config.yaml
d_shared_expert: 0
balance_bias: false
router_cosine_scale: 10.0
lr_router: 0.000265
norm: "rmsnorm"
max_seq_len: 1024
train_tokens: 236900000
Below are experts of layer 8 (counted from 0) of a mixture-of-experts language model. Rows are named router (the router's row for the expert), gate (a neuron's input weights, with its number), up (a neuron's input weights, with its number) and show model dimensions 0-255. Each number is 128 + 32 x the weight over its row's rms, rounded and kept within 0 to 255. Numbers have three digits each.
After each expert's rows: "gets" lists some tokens that make up at least twice as much of what it gets as of all text. This comes from a sample of Wikipedia text that the model never trained on. Tokens count by the router's weight.

# expert 40
router:184135169101143141108148111156139100113162115117062132159108111078086178122203121136126202091174141171129170156097130163147196154160193142168196147131137138093120155122157130159125146170121172158107181111138111111169106106128153145164108158137127159136154086100169102101134135101133155087141152106121128163077140121129105153102165136145093097160148125125116049148066113093038098213125157077130176149158092106118179158124135178149154112111077142149168125123142060152149117112084075102155127095188122116087169177160194094074135140154125107133139119158121097146118151145105182111095121113098158123181151202129121203097104083063174097129112106150128121124096128107106093152127156065135113115100132075124065159096175159114159159093132195115131180160104101104126141110156135
gate0:117183084147150115175128153159140055168108116099151120097119176144113163126176102137125190189134182129083150097103157159084070122155106131159126134167146118130040168113115188203134121123088096043157116102085158116098089129187136141117146125081096150128100164147153129145122090144107106094157104125101104153091173131145090149140167126129031128203109119155115122138165080086144165151082158127075073129164191161145119172111128155142145117162095095111151150149101072070109060108147102108083138152126114144132097130077086153137157145147151091102153136167152173141153111084088136161099150154125217183117103168066142113125071101125137113194131124125106189099118157129149136101103126164125124081113127038155138141105094087142099099140127093136113117168154120138121091099149142
up0:127120150149161117123127102139128161111131137129153160093140115078121121136112161111165058144091064113064135146138081121140143136176130149123154122113087139114138131121149130028148118145142149137089154130172128147135205155168046156130123149167144154131157082105129084135103109158110104141184137127164073110152062129117169118154121105109193119116135138093150090117078236122103112104144136153168166156144108104074168107165095122142087129113175176139031104125146146111177194132123132094171115119114122154131109074171171103091090096113138111109119136127075105156117105132173128095127119116136123057131112098185097107141141134227101149055145141177116131145116134138116107118238101122139168116036160189078171144133170152145146184129166118167164141116138139129148139133140083
gets: "th", " first", "\n", " second", " New", " new"

# expert 30
router:168110096116117139116142168138127094113173113146103128145114145139109154092182166081142177117188145140110121114094180133145139180128170111180188135150185111072125091111164115115134125184090177185176195126163139082188107090141121180191124146166116140123161086076155137083148101110136184156128109100144137103140193142124138141139115195143131112104168130142147058206118084099124088188188179133100200137118134136068165143080133161157146112116126082091140124086173126139149153188131099152143086125144130072096172183137146094099157160143063098115145107131130142105109139158127153167115171125078123174175161102153088146131150121110170112109138138121142146110067107088105088122185149106135133084130120067133125177082201139124173107083109183133147187085100158142156121089148141
gate0:108099141122114099077174083133135127094163162152119109120090124102078155136105170150127096106128155149082133117100129087132162124119124133125170135083159123119118155158169091145142144110069133102123154110158121125127138123169061101108218181141112144117106134190119045105111150132132112090196146032161119140154125089082090139066133144151178153163133132165106125133093125155045115101146195095138080124111142107109118070108133035167142132148102147108143149107183130096144149184137095100125130159132085129074175173158109184064089148173106181163161115137170161091115168089116120121106131199037161113073143109158089168155108108151111134133144144059126166085114154124116068117139117162143162169069131113182120146075109122140127126115118117124093156150122117117098207117149084
up0:138144059091168129120106164122095123142141115099146162129191143162221075123101122117140160120145080129149135150111134152111127093130171136169115127149124132156117103085094131116150169145166149165103135151106094156123108148131182143162000104152160115129141135107126191142133148123157149147058132201068133154111136172178147129146100121100095114097103118116155133089143134124184176151116060123101196155101103202156127164175112179111098118124136164142153099144083104177102166065153173174186129124118126140171118077054151095141182143078131114105080138131103095191130104131129137087156111114222118148152125190110151091145082127087093134141096124159163094164106091124121162120104153106140089098164138144044124099135109108092092184125160142129151120116115142164149076181137110
gets: "\n", " (", " |\n", ")\n", " \"", ".\n"

# expert 16
router:160087139129178150135145136153124095109119176135092115148137202105099179149163110105177181105130190161113177110080129130147146205117119104151153164130158086066084101076157120106115152210100127166163141089102087107206127072164118111179112132090122141089141077105155206077121163093150193201106128101136118180150181093093119135103166164060131196136145161116073083142133135115099108123136113161156173119161149123175146150102140164175124100120152116138136107114146058163139115096156114189173106110143118080094153165123130145091145149154098140138152113143113115132186138153118132171112158153111200130101178148173108201085126123083095116095153120135116146098111141118072114188088103102120101089107153084124103152110194157088133139086072171116107138123101104103120137113143130
gate0:116099151165188151114123051152116112206126113144054098170098099146129108122069147108140167143189121136184113117073095131163155170116130157116096204120107160097183047110154114097167077175111159112130126126097115128158114087137034099194126119095094122104145132103124115099162140093136144181173112129149148118131069088152135130097132132086117087111140169103112133130148120128168117054135099053189119121134146099112106111131155142143124146121162119136144123101135178128147155133140097142101164067122151077090151175158145147126115071138135151170146103167122111190175163077133117159139123103146125173125107156176108165156161083176158123131127098109119089070183115121176096111085107157129089118169184026177136060169106140153155156050110123084132117135149105119125126100133109
up0:094109106079090070141101141120094148077125153165187155082134122101161186131082093151098083094056117116082171169123126136129080125212142127090154089113154115144108177119146186152126160079114128143145185120106089134064134165159136152062102094160191143121127124139114138185099108144133145086124145195086140136136134131113175122118113178161072141165116126180192126155134120162120102185169159164154158135096118154155140176143156120111175051153090134126134119106111074114150097137120135124157091132106075111137133099160135130105134184111148084119108167138128163118139107140120151117132108091043142100203123068091182113160070101082113080134151110096133146180115175167156159153182120111106158083100140191096128096135180132147150078215153124157150116125074124129120083142110151
gets: "o", "a", "i", "e", "y", "u"

# expert 34
router:166131129143149105109164190166094104134198122161088095118139152092110230144158117112140183115165161181133156137126140156148116185226124141155166177064103072096159138141162107174129153155117189196109178140139066106160117073088190115157139162169095134103125064073181127106191118132159155144144120158080141138120150123083107147122106150157142130117104089150125082132104089165127108161125149099176163136109114069126201190116163138169093157115149095123128128143151078133176129152142077140129078077160065095096196157132106091106085117152114084138089096129126098129135123148123168180122089165100152136122131155157075166102108107137169145126172139162112122131130101127135099149142122114167086143102088100103105118095181074130151110137051136103144151100114087100102159088127156
gate0:207098100053142127107112181112101080157114125171152174169056139140093070143096119101132099154164148116138126153169155108146140132161125054127130127146114119092120139107075155178165143129152065109150070113127132145138155166103103144123130214111173125093145116106097119089104100102073059156158142094105147173139146116070113076142119142170077150107081143081095162095128086143206100142138136081114142137135177162131170138152089150143112107105084128167134168198125157103070115084153150157121152121173148194136146181177152124128122107085097081180114070103146180152120134127160145159155098181110119092156148141151106149134147100173092119168101122124153136148128148083149124134074050165143159120145145049144145143200117137122083072146137139118089111145110136110078178080120173
up0:175121105146093075140103087176138149086169099190127120179159185144211125122126205122134108139115100150121069094063178133098158146158133107135089092116144118105118074123135155164150224103115063156126145125120124094175097133103050170142129135113110143196111162198125107144126144121151201099151126141122094080210109123160064173098116095078125127134082110117109134142146133162120105128137092180158107094095138090178084149129126162120176150112160135111188179078122120146079144159112145142126201135151158127115091097074077165137177118163090126127158113099122110132159160184109142161123118026190121144105125148103122076136150127113131180084097134134122129125171116143051068101092120125129137138114130089100140132146085146135096121111155107115160150146127148171161108097130098
gets: ")", "\"", "er", ")\n", "),", "ic"

# expert 5
router:172118108120161187108143159139155074103140144173107139148099148125154166103136102142135196106173186110167113148115140153156149164152151179171142136129163120113135138122143078197093135149141201190183155127141102101150083119150166155196130165190105126087139092042136151052169155120153172146123165152153153128143166109108149133171082175093128112153172188139107067176105133104126116175099128137170145160113118125150190141118156142175161074141122109140115150107126085160146129135145067172110068096179113084095180181090188103122111146139071159129112137122111101115182116129118100179108128153114143133173172157165097139067180134109176112103178106152147124106150131139093092176152136103090123074123167085134101110074182092115142107084114197110144101103089090117091089153108101
gate0:156136117162096098175119172125145109120148129088121075174094069135059111119194000112129096131083112128127185110121107106122140162121140192161109184133140115126127145096084152135120124096145161135126153161113098120052098114159112150144183119106121137094154099123142106120132157136169168162060154136119178129096175120123124103166136126042122165090105161167152130147174146134138156125140140086206155100122139150120176156140081141128148165133166112156151127152134081144140067134162156099083114159125100083161125099104133085145108156130124162114132161133062143170155138188137070119140141077137096130103079059157106143172141170075060179071099166161127052126112149118157161101144146075124129136164178134120131059089134113095128186137131135149109183186152158094132125125071100
up0:070109098116117121065121111109079134142138094177142118126154124157151100136167205085145162118112168134119072119106163126178112135138118101056120086105095084188198135130170096187171130175115099129138126064142194136108151145025168111139103119152143108118064142172123137115160130106114165091110130116153139145173112140089097158133098125193155131168109074102106140111124056162125099148170071123079141102164129114100090117132209067137114097105130113084122072110085132091151131133114129133114140089121197087133114156129149188110131089133125156097145055097173164111120167111125176163143100146117161084109176125162095141108103108146155098118140105154160175087125126157137130202147132146121087108141126081132084197150136143149130134175206127078130106074200140150146121138145170
gets: "-", ":", " |", "|", ")", ";"

# expert 11
router:184099155131169137143147172131101103113171132129106095191103182130106189140164114103133188100178145161099105122137156145166122134157190097184120153092219136138132118130139078161140106158139165184167098169108099072130124089134154141183085175147088143130170092132146148076166150109164182181117156133170127135163151125102098105123083223170107154123141176127086034198094121091112116176169097116119126123153114097174199108141142117168138106102123144163135139100138101205162119150098134114123081122139118118090151206111163126142114128165147132085150109133130111095195144139121142178122098176050137181147156146135073171078120112083160131144111135133158110091111115178080157114181166120142148055126097150120119144113141114097154089151094152112147177121101108128096130142161105
gate0:091131113165152114149131163095120141127116093120194105123115119136094137134156172174204148143146168137132171120119113121107135100107094110170154117191110110113144148069099135148109178095153115189154107172136125188143129193097142102158148178150148198109125114145156121101119167098134125160105152148092127144112107117149115149115118170126123180185105119230144112127179148099208156139112104088104160145170137147199144159160145139140112099125087107129131131119088097095168020043121145184134082126135120108121157065101078093111124142151120165152150127112096096118187153064145101123107131159122120130100102072184112120185167105066155089120114166178184153155105137116123147114124176117056118158160157131097135122133158090090139154181112157077164137108089150110097157128176031
up0:115156116148156145152151099105086113153096087115140143106077129187071151118159188146180144187139168146105153128132165126108109100087090137188090089158129119098152148071111081154105183113161106145137122093113113182136121150101150096111176172160162159155074101145096147140118156105144129145168185132105093101101138122166143117067102198143126148203101105155116104138107117094193141171098120108133145201144115144153186146125174168131075095133118135123142131123138141113108047089115146129124063110094105152164149106094117088111117139084160181157193099085115109159174122062161150127119083113120095154129080112140171146211110118054129150140095113140131131139084176134151154104177159122093060177127151144093169117186135111102072085114122107084132148060068168155114117125190092
gets: " to", " and", " on", " by", " for", " with"

# expert 56
router:151140152126101135061153146151131128096122106147018152130143119081092201110173132108152217066153144176087155091050094175188134202170195099144133169114130098096122122135126118107132107179132162189146141131180081059141134092138114163150097190182103144091155083085105139121132100120132157178137129139108120156099182111120109126161126163138107145142130157160072074194127129112095072149119147140131181155103147123133202186106106125187148068081133071148102097154138127125155157153152118104141120094113119086098151194172169139097140143168163136096138113126107103123185138137171124166133119087141195187146185120133139100119116106106186165097158104162151092105149133137106115164158172105107143104135128087130120126105145120119132153125129117145158134092108117070096130116194111
gate0:084096118184116128102111128101164121097107143123136158164160109091122122112151145100160158097134087170130186113048089101134092111165114121155111159130144125098098077073186099118224126141078110061133191132074109130099090139127091074151148150157130090112096128109123141153116143070121224118141159122116124128083091143100119131136129151161164144180142134095129128166129178133130125096137166105121095120125105188077089109122118124094138120177130126090120143115092142147132126149118185119165116089057125157106117104167137152113128106170033110078110112165114153132131149096090079161163146149170082154095160135147117209154136165125150153138147146125098170139117124171139157159112078090143145214139082086144091111141163139152082175085136116129041126140179101036199148097122178
up0:058096076147091107068121116082170134131130114096157180161111103130123122082169174156157139122133139163123163122092133117094090101136109162196130160151135151111140126101183126106159125103119145124112211127076132122095081150103086085120135131153117109111102141102145172143138138159118167103122163082150158127069130136121059131118142126114156122117116140129130130183179154139163123111163160128103110062085107147141119090103165175097144132117129101105126154109083177135115128179117180106090114107052121160161132067160089093145092091154038144105129125159129146160129157115083050121166160141213118135069122109151072176120148150172132170192163161139076236168135142160114134131092079117094181191125090128129089136124183129178115133111133132137108125184149096053154160132079156
gets: "\n", "%", " as", " /", " m", " km"

# expert 44
router:122120127134097168135168129128110050156138118146150119104098127068124219086139109139153211103128147193146132147038176132160128218132201097132168152071136095117122095116184123149145149164159117132142151105152080177145095068138125143199125120162172178112115045048125116104107093107122108133166155104115127134113150126080149157130089226110077143122128142116053073211090147131137136143118120151163188107141151127128154141118090094119132129147090099146147113132148114181133118138147140158116067097166118103099135180156186090114108107166113144195142128124120139104168148119161157080094144160073156167150145098139085149100110152097154147056070125171103112102172151106133145158114134122141114083137115106129151124087144104092146153114103150074121158126130129091108126134185137
gate0:139122140146094089179162115095144122122153104172160198138183090093091157085113078145142096105159112161151101160175203161129108120138120138106114121113127068086107169069116146152150117181102118106123084144113131129110147107150112102137148092108094116112165138056125166163131102117129139113129218130139056131110129140181128050183092072142118100099087130058151145113095102100160145120082134075121117157148151122104140153124141044138134142131097120140112183100133113157089137117109116109118123140062149172128168160108137175121180198138145152084179128090151141199157145214115196090142140143143204162107193155162146135091165166110113146099182098122125147090120164104118178105113027071081126124175106105111134106120110144186111120132130125150122143131086153155139139165090147
up0:119134084151110093158189111095161100146213137148188146107119114081089175146094080142148093129147103186123120130104205146089111157096116097117068097083129120107106147119145191143168169148106144047113077139087154125114152098180167149108119096177115107150165129113127137155116086157138141149124155153118100095162197128139166099209134106143115084102049132093114149182149084126132155096100098061110143145146142123141142100161135096158161127113063112135116163078155100158113119186126102169110126179151124166129158130051163147106177157140135161094194091094145114164151092130116156101093154151168169117124186145147146144124125204151093168106177110085109145115109162076126149143128047083103100115187097071103138110095164137209107102123122103147124149144132141178134138155099120
gets: "200", "201", "199", "202", "198", "197"

# expert 45
router:162104112122161130079091131132086137121124130102127119169107116101132186127201137112147164090145150180113105163080167175197140207164178112153139175134128092141176093120188116170135106185125170179156127167138088110156073088189141145192144112174101109100124094119178155082127167116156170142096185144088142123115130112079169105139084112137144157135146184132121064190113179175130143161134194142162152099113113131124189143074132138188162113173139087150157153114155142120144167112117114179114071076132109074087120186189139097102154141153062148176155084125095142139172119124131129171143104112135122151140193130133098156118098119071128165120156140127134145125154117106099136080112125121144132098108119081133113152064185117141146172131089168136099156153109090064109170142207105
gate0:165149129133101113134123113136140141058161132093152032141128085095130092127128082109098092098118184146124234136113086153127100137126191131093128083177120168109082129192139082130132148115143146125096152203106118192156179123119085128131143083202152114152119121142067143104115141173125122134120084166138127118091099095161172135129146111130182133088116181106150133145202138167099199146137158149121182083115167129130141110126086221124169129150138117124126131157079147106121127087159139121105141108163137134123126126151126108131098124112128108187103161164169123113072117154211130126153172130106070125135165124110134083114131168100121087116186116174111090068092127174114150194081122132112215126184136169147112157142090139057126144141140110089125140083116076174159079096090116
up0:104103129118138131133083115139153111113115179082116106137135071145201142107110154141078116136141117128149155113173144152174138175122184133146123186118130104106138090175112137104114076092131102119104146129090136155121149172152133121162139123162187163130128128138167116149107221071091097120110130138132089178156083125143057136115107136155130132021030181117123146147143109125107134120181157157097144145127151129197128144129092118141151142144168103186167089094133193112161126128187050108073177158138101173123179106157142141143132127105114129093113097101105128098134100138165104173099140071142037080159104164150124116113086119150102122143191069126097118174138106151154098065085060189168146123162160094111157090153130099147116116161166068112141141090094117169193129124106075
gets: " that", " he", " which", " He", " who", "h"

# expert 49
router:154122114091103165090138180133116132144167139122102149148139111069161161112153142106149203124136213147115151105121135157129140160176138177143197136098157092109117141094172106173135136189114146182179151133147118060157136133146116141164094150135117116097121090122149103115214163106138191150117134076107139129118162086097133114141145196136147101151152192137102064200131127132077171186135128116127167179188079099167207176099144126114128064128072151100130102120161120164131108168143094156110064124101077116089197126164151111132146141159080124147149068119121141136119150140130183137085117123119103205147193161170052172117130140094180144094094171143129131097095069149119149143147080147121127119119144091099107151073131109153161130120109142128137119119137139078124104102207081
gate0:156098087123105164186106124108190118160120112102160067096154113108124134081100167104102094114113061161090119141159089146132109144136143156143103124190152068185122100175100161095109158155090179187128147097133113094164091133151114163138119159066187130080160093124117133096137113117136151114160148150153109158230167137159099131111113155063167181105133102148159108089172081139127098126127089126152162131166095121151130118067051169180144162055130131157098093078099139117057108125090120173194133083119091142063157128119098133201186126115145113118138151147089105126166109167148189157111113154149131093077154075173083142141137093092130125142103152134132089138109111076178126156147129129085131145123110135065161122084142139101166100092082091193159137131133088092109167106093121
up0:159115094111109144127123119056192164062121106088167133169126150101157091126136187119118113134068084213108120143163116147123092179142143161116141146187108105147115099118103147075111221143106114183084149086140123076145127121122117138122137144069160153064148157150059115121142088099128122097131172098119107156208152156161122206175113145098129152108091090128170144116180096179138091119137137071146132152120100140143137104118103111123134121084148148144081117061098142116097173083092125185150180063102165118122111095139074152185147108119099130126150168139129087102160115193105139143095091144161109084103092036156115094136066119086133180144144113141155099157116130107175139174147119180152167133116127133082131109116121154146109159078079120182159126186122112146121133078086082
gets: " B", " S", " H", " C", " A", " M"

# expert 31
router:153162090120199178119189173153072092139151127168084131153061131091162152131150086117174212092165169147082160125129166129196180180159153115141176123091156117118142122129191080167130112159122128168137162158153111144168076113126161171184120140194102095088162075067119141087155165143129151124129146131136147172167161132114142132158108131139103127094141131114096048174123133146102115189135164105147184137115128097136202150064125133185145113155121087133123119102145096147168066138126084176143126131138095082079169152130123098098125134185103151122136113191105107115224145125099170154111111116090159098152137105168109176083161120096164167098131077128136136110065098138104084162114109173100154077112151108113067139110167114153165108116095168131120156107144118142127127130155077
gate0:103063095103179138155104097115159117153133123131158144144057158119054134128132096150151142081107155134114163113107127152118148129135116102144140121127164173123159155163159132112050106075134094094127148153095128121076071124129117084162134093117078121084110169185089063083103134205243144150176198074099072135102146146132122089098114131131080106122125095155115124065117113128021143070112084123111160093090103159170167161152163116150128091091151151208137193165122129164100140110110135139131143103136106140141116124075111122117141158111182105128102137115139092149109126108143118092124167185222132113108157112108091099112099109113111134117151134150147105122154147086140102119198170135141146123092125155125074133093178146134163204180100108079185127163146088123135143120146083
up0:152203162167058120136127089134097140113117118082172160117208077122115103139150108103098063129124154171177063151110095115106123151126144164144093176102109116122119123150097154061149134157153143152150157108175136125102177155146108166130096184123131136190163127142125247140194211083082092150068099164182152129102120095139208144150115114108149085152117160098123111167099099128232147147094153143156137158143135088063145120132093113086139130158061137082162077176199128155104160118128131070136137158121133111103133102173126136167109095100119108127140128095095155116133152171141126132128094113073136131128144194178129130154145140117153082106131107095087125130115129145132149081072093118165115091136117139112145159144032136121070135133163084139154169147113122108132146108140135
gets: " |", " the", " The", "The", ";", " -"

# expert 59
router:156100122175110158124162126178086127100179101124039154164122122089146173086150145114124182129126187213123152124088151152174157169201180159165146166138101129118132113110151068189097142162125131174191150129142119128154086117132128160144099116160100130119084048064159126086168122108094149138123157131119116133146140126111161138147068179157116159155141173170090089173138135120120134195124097075178183113141118119108179163094098096137163067154057116126119130108126068103165130142118123156141092129176113079049152198140168093141154104147131147127147097126128116142181119130162119105168138150129150147145147109149060168117132102055117141110098107203173096147144093071125105127176119071112150077125147099143060139115197131133104146132103157105141164121156114150155140170140143
gate0:101130181123068116142166118113093111165142112130101104121107110131149124139174150100150179091192145159150137108183159112184140183157125086174119157170228119151127081089105141145193129103144089175123161117158135048109110191116088054122162136078118160095107133157123182147116133154122128114071183159078151127163155093126145149146091161134085179156142147137118100172119073154151095136130122098124122149148167125110120104174186155116167121163059131099126123140114183146181102073127126125127143169182143080092132121113093124160103127136118137134179110134127140084160115131093133108124137164092109171115145154127123158134126111066112157129084115090144087056107174089076105208145116129130057140121206148097067075106201117137157129145153095117138087107056143137147074147089124
up0:100108165150073122098166110161062098141099104128102108120165114111186082141161136106188118104193085170128153125135145053118121138143137097137118131163212113139136073100108157172196103108153106141146115128147110120097133196095115079107150137077134127116105171191147141152108099149111108105040187126084188136115118054130119167154113116177050164114125137153154146141141098143143091137117140103143089144124122085143068109205133140093140138112063109097117130147144120106178145088095118152137148145164159084113114112162063163190116123109152171140197110164110070057140125157072102124181121158134097161121127127110152146153083104069162184117131120093141099054147167106147120144164133172150086130143154179130091109109149128126153081183149096144117088131111140142143061182113113
gets: " that", ",", " St", " st", ":", " The"

# expert 22
router:178097135143161175098132181140132108102151076128087110220140147118107184137158121125116173098136179144088166118119122161208110154158163111182148164105165109139133087108162088147147122185125158136223134176131106085143101089165142134153138107169128116107167074107135152084143163128148146144166189129117151076157155110146074079143133210096122159133152116089093073199108134115125131169166153110126100140178145107153167162141124105153127093137128108138198154110114123169129140143132171106120061133140091093116205174139164080109128094156098150135174116097093152143154137152131177118114106170082157113129150140165111162111121151035213159141130114110171123096113145167073163121116120113155113086125091148127152136054164126096112101149098124084112166093058118098097120129191118
gate0:166102124116114118151073119142131078097158124119121121121020056093165169126179150074109205102179145128205142116108092072145139110145190109100136164128157082120129159221146161114098103155103142150138132119129131113127176084159111139133109120078168139105136111127148175151168149162170075094104084121152107180134089115157143105082171102139143113157148154195100093131151123115086152122144143160079123077145131096114219110182164178144154093113128108192102154195143155131151143085164128080144113106200162135114163118136089088069187067090134116097198136119111155156131145141138130141132083078104122160124164163170107137140107092135149199140142096137080174162138110132115131148149135093157155076149126107127135128118166160080104120100137145122116159123165066077099110085116131
up0:138096171115155106128073124112084124109168121097137170117080102087114149164164162075096176126162126118101126167109079127210133091136180138125081148139129107157184110176139130100077098106153077167190150186118123118098172061096130112135081111123077136118159086162112183122109162147158116114122056124172112124176096075127131111094139113138101110151122142147127098103135108108120160166200146144097095131122146055146147039133135144114116078149142180163132127159115142145160123058187154068163121125179158124115135104186134144092131090146177159136156118060099198175137140106124177153108127070110118129147207116116107146161129141151155181141123133179136171144091169121148128124141144085141105093149086129167172127147125152124136133206144044117106097130119068146087077086153157
gets: " and", " to", " he", " or", " He", " but"

# expert 23
router:150074140105137162169184145145113109140189132161082108135114099113141180132154113110166252107188178130139143139135136114212138171158179123168126164136185131106143141136140127169106098176093131194156124161143108133183088112141138169159110121139099126084153079026141154080150135139147180141144150147154147156207144089097131092152148159131118126083194135161132068215099133176118123188097144129165210099137146110140177164116111101155134150139127103146127107145138103123152087132119083165136105128137100069096161122137124107129123149155093159124090122167103105098178141140114170142116136126084121068126168117168087152083127114098168173093095099155133140132095122156128136122108118255130163115109138098168104154150180100105131113103081162092115138113152103092143129157155144
gate0:115147152126150166055137083136144119196100117115124078115137120113146109094116118172064107111088073119141091126173173170110136208097110130107125134143086144202117077122129136161138192096177127110151075094139167087098105088121100108108106110123125135123092113149120097119121130076101029124119123071091137121102161193127076175102173100031168121128152121189134143105167096140165128067132152122178146120162154129148123093157162129152224136150133107155133141100153097116169077147149119113167185174156103156146127205121073123139129143112099094148164072171160105081133174085144154103119156134089137148140084178152144129100133104198107109085158113143114140097117102167112128123150106080151130109123140146122114163123075135171106089152124158149189116138053170161107166093166152
up0:130132146141131140122175119080176152149160110105158125156125138116137099136130107100129154137156111104164130144176142118166082172124140148129114142142109133103075086133149145088117136089176109148076193146176109157091165147110143106153086139121150132158163084116063113106126122130127185130137084119183165132095125188141191109135124075109179141157164169115119089129136144117147164181133146116168134133151119148073158120127081152161134119077146143148112196067153163194155204081103071158112168159098123171109090123160139118112134088160134075114137109158113132105159109152179226181089148125122072122173109149125179125153090105198123191151112124082150043120096126110063069085104129129145128092144099190099166088139073171148191145087122147119212137129060133123095124092169119
gets: " |", "|", ";", "″N", " —;", ".;"

# expert 27
router:175111125145170160082120169137117101127179154138084094132119111111082195133157110145158245084173131181184145121153143124165114140179156101134161141103175120134086179116164105160118127145103179168166177179155084111185120121120124123156144142157138158071157094104169141086183150172114143191132112178101130160093149101075089108143103181142154164138162167120065051146124115183124084170144108134148132171145117110163122134093142138140137121069106109124120085135190113142179110106129115146165124152124111102116183215164191084124157113099125150174134104168067096111159162118141108152143091150153143167128144095152101150065137103086141123076092086148157157147075156182085134145130102106157147109132190070172126155159177138123148131143130156096145147110090082105089144116171122
gate0:148127055138118167152101115117109118125116120127144205148163140168127085177101144137125086167211170119154085174128148144129080136150139103142193150166133127081105181053165133139156145140193100138173151168129140111142141108069102102123200150160180120149135127154126134127116157120129118089095154179104121158109106066127142126079191085098101101137154102124178118119083183080123134063094117151093096079143150118150132048123094136090140153132209110128127105131102083136148065134116146114141144143095104108102119136130156148156105161148099151113151123118141157166152103148100111119145193163145187122153140100082096144110101068133175191091052130139147121127173136068112068180121149157113068092165098126159105141119074117204092134129111108171159148146056157118159173108126074
up0:140073081094118158135132143112167205135166094163162186130137114186078140135127158149157125175114176153127143139152154137114106124126127097163178114153067091117097132125206112176122148075161151106136118146180126172176135120044117119111146142097102127135131108110127137160071097128177155115124170159085101166127096104184120095128155144083105134106107049162111129112109134128153111147107128141118097067145146159168125114124048157079123087108168085142105110199043081106119116093067151144125134151117146116138134158075176131131099163124154174160115103155151149143074166135135165126144145100155152046120157148113126166176121111080129155142117142106099129152192095109141018154130144127110152100163097098176116134154134146136101117191127139170179099135068142189068169085083098
gets: ".", " a", "==", "-", ".\n\n", ")."

# expert 48
router:174118102133131135118180145146097095132172146148083105170068128074198198102166088131098197067176149159105147089074121166136186174187171098124193139115183100093172163113206091146143169121109128086180153134180110083174081077176124119153090154155132146079128107083077150128144178103139158150124169095107161118116166099123107143163069106178124125114181155147126066162132150169120110200173142110158169096140133132157181148095115148189144080077125093152134113140115138132168120110121096128090114145162116112109177140117130121130145092165109109155192148163079095112193149114081133158109107101147138094188158138141095149100108126080176126118067101176095126115095090113121112115125147108097108085119144128119126131102167125140153083105061093122121164100131092108151115112167136
gate0:164116167090127091222119148135156127082143088031186103111148085142100201082122107134115112116165137147137106122119132089070130146107167144065174190180120061113118128132094117138165191159093155129098061171108169105196115129159124137138110099124120090137069116017123139153179116133156091083144124160110131133154181148155094063131097155108138131107131138154119131180173109133077154136110140133080147163079103151099183103116136102108136158142126086091116155093113159140075150139121106054133135131119126132101173104069189145063122119121134100114088108105165143105122125142119140121155137136127077160075231143139150154130094169131165120140138137144108093189157116113130181169135118169142077114151116110083129096193135152103112149159090101161137138104117134084180153145147145
up0:136148164160160112148100164166120140109106110057183112138135113129135127084109090135148158084098122184132099107148141085085175169157143124076220166138187073057105121149110082152148198163061128127089087123106119136134139109159118193141100111111119056138094142054142132091139150139129133072145137114116117127130127103182111148106084103142113129131162143105168126136201099149099139161109155149066122158068156132078148128171095157071161136120121073128127121087114170104107151161101117137123111129095186121117148119111178184063080102162157123145088143133139133136092142149116172125157072163131062116109161115136152112125107165125185114113130187093067152198104144109155092169108150104110053131134136124107098070199178128104138088115096094180175145083134163106126195119117130
gets: " the", " The", "'s", " his", "The", " a"

# expert 41
router:174122108122127099122116147142136065120163135146100173141146103114104146088151139131160175109113121194147124070086131157190157178134149114118177167085156123110127108121120109118144112200121151200159136158159133082155085109171139144114143128199115144101182093064161129085180112088122191177134125132116146211142140165079080089161095210150130134154169187133133048179098147099153124131178121147175184131127170142149175121120141112154086095097107114108149088116100153186140139142125090136145119150132102067097134155154159065116156192177130139145196147158137110095204158093117114174138147122088160154156173141162096145127128112093180141130098127187150132121113108166131138168123121153092097125142146070089117093091132104128085131084073164108164144104091120109129110103201077
gate0:099133125149132117121101209092102091151161107128160153147189114185156165100112159096106133145109101118158095157104112088133141073135143112103086107119155127130198150098154145165135130058146160141148088170094105066143149076136091091124109107125122125179147132105174143116132164138060045174127146042155136165105195163123183129152165110178120113140132132116177121131141106104104155125153178132079087132120158147109135152149169132182091116141079131067141141138090094073125110174109134080164113107118138125104164171164115157194170152145098050150149098146103124175145079083150149176149165179120080103111176105133146166125152162155119137080194066098117087132060156160130136144084109133099095124153170121149085105171129100150144114172161056117097145146185114095121185121081117
up0:157116084155152189176129126144106157090196143132149147124086126135131149151132148171107142116161141161175094141173128139147112123080159115158145126176140100137163177122131171157093152120125093144090091145172089128094111148133095123101147148164155158141087134157165064155082134124168113109143141202070172173115165136116104143121076173071148153060191153153026141145082076094141112126115133144116053148134090085115097179095067105153161076194138093173181065129143129171114099105085134115141116101126157098148109122104157163088135103068133137089078171195153151114097163090081129103103146144113102111160124097132161107133078094145114118152133144088136134146110121136191085097106111127163196087156162116138175160086152131094120110145105122149099074131129152202185126057130149
gets: " G", " K", " T", " W", " V", " F"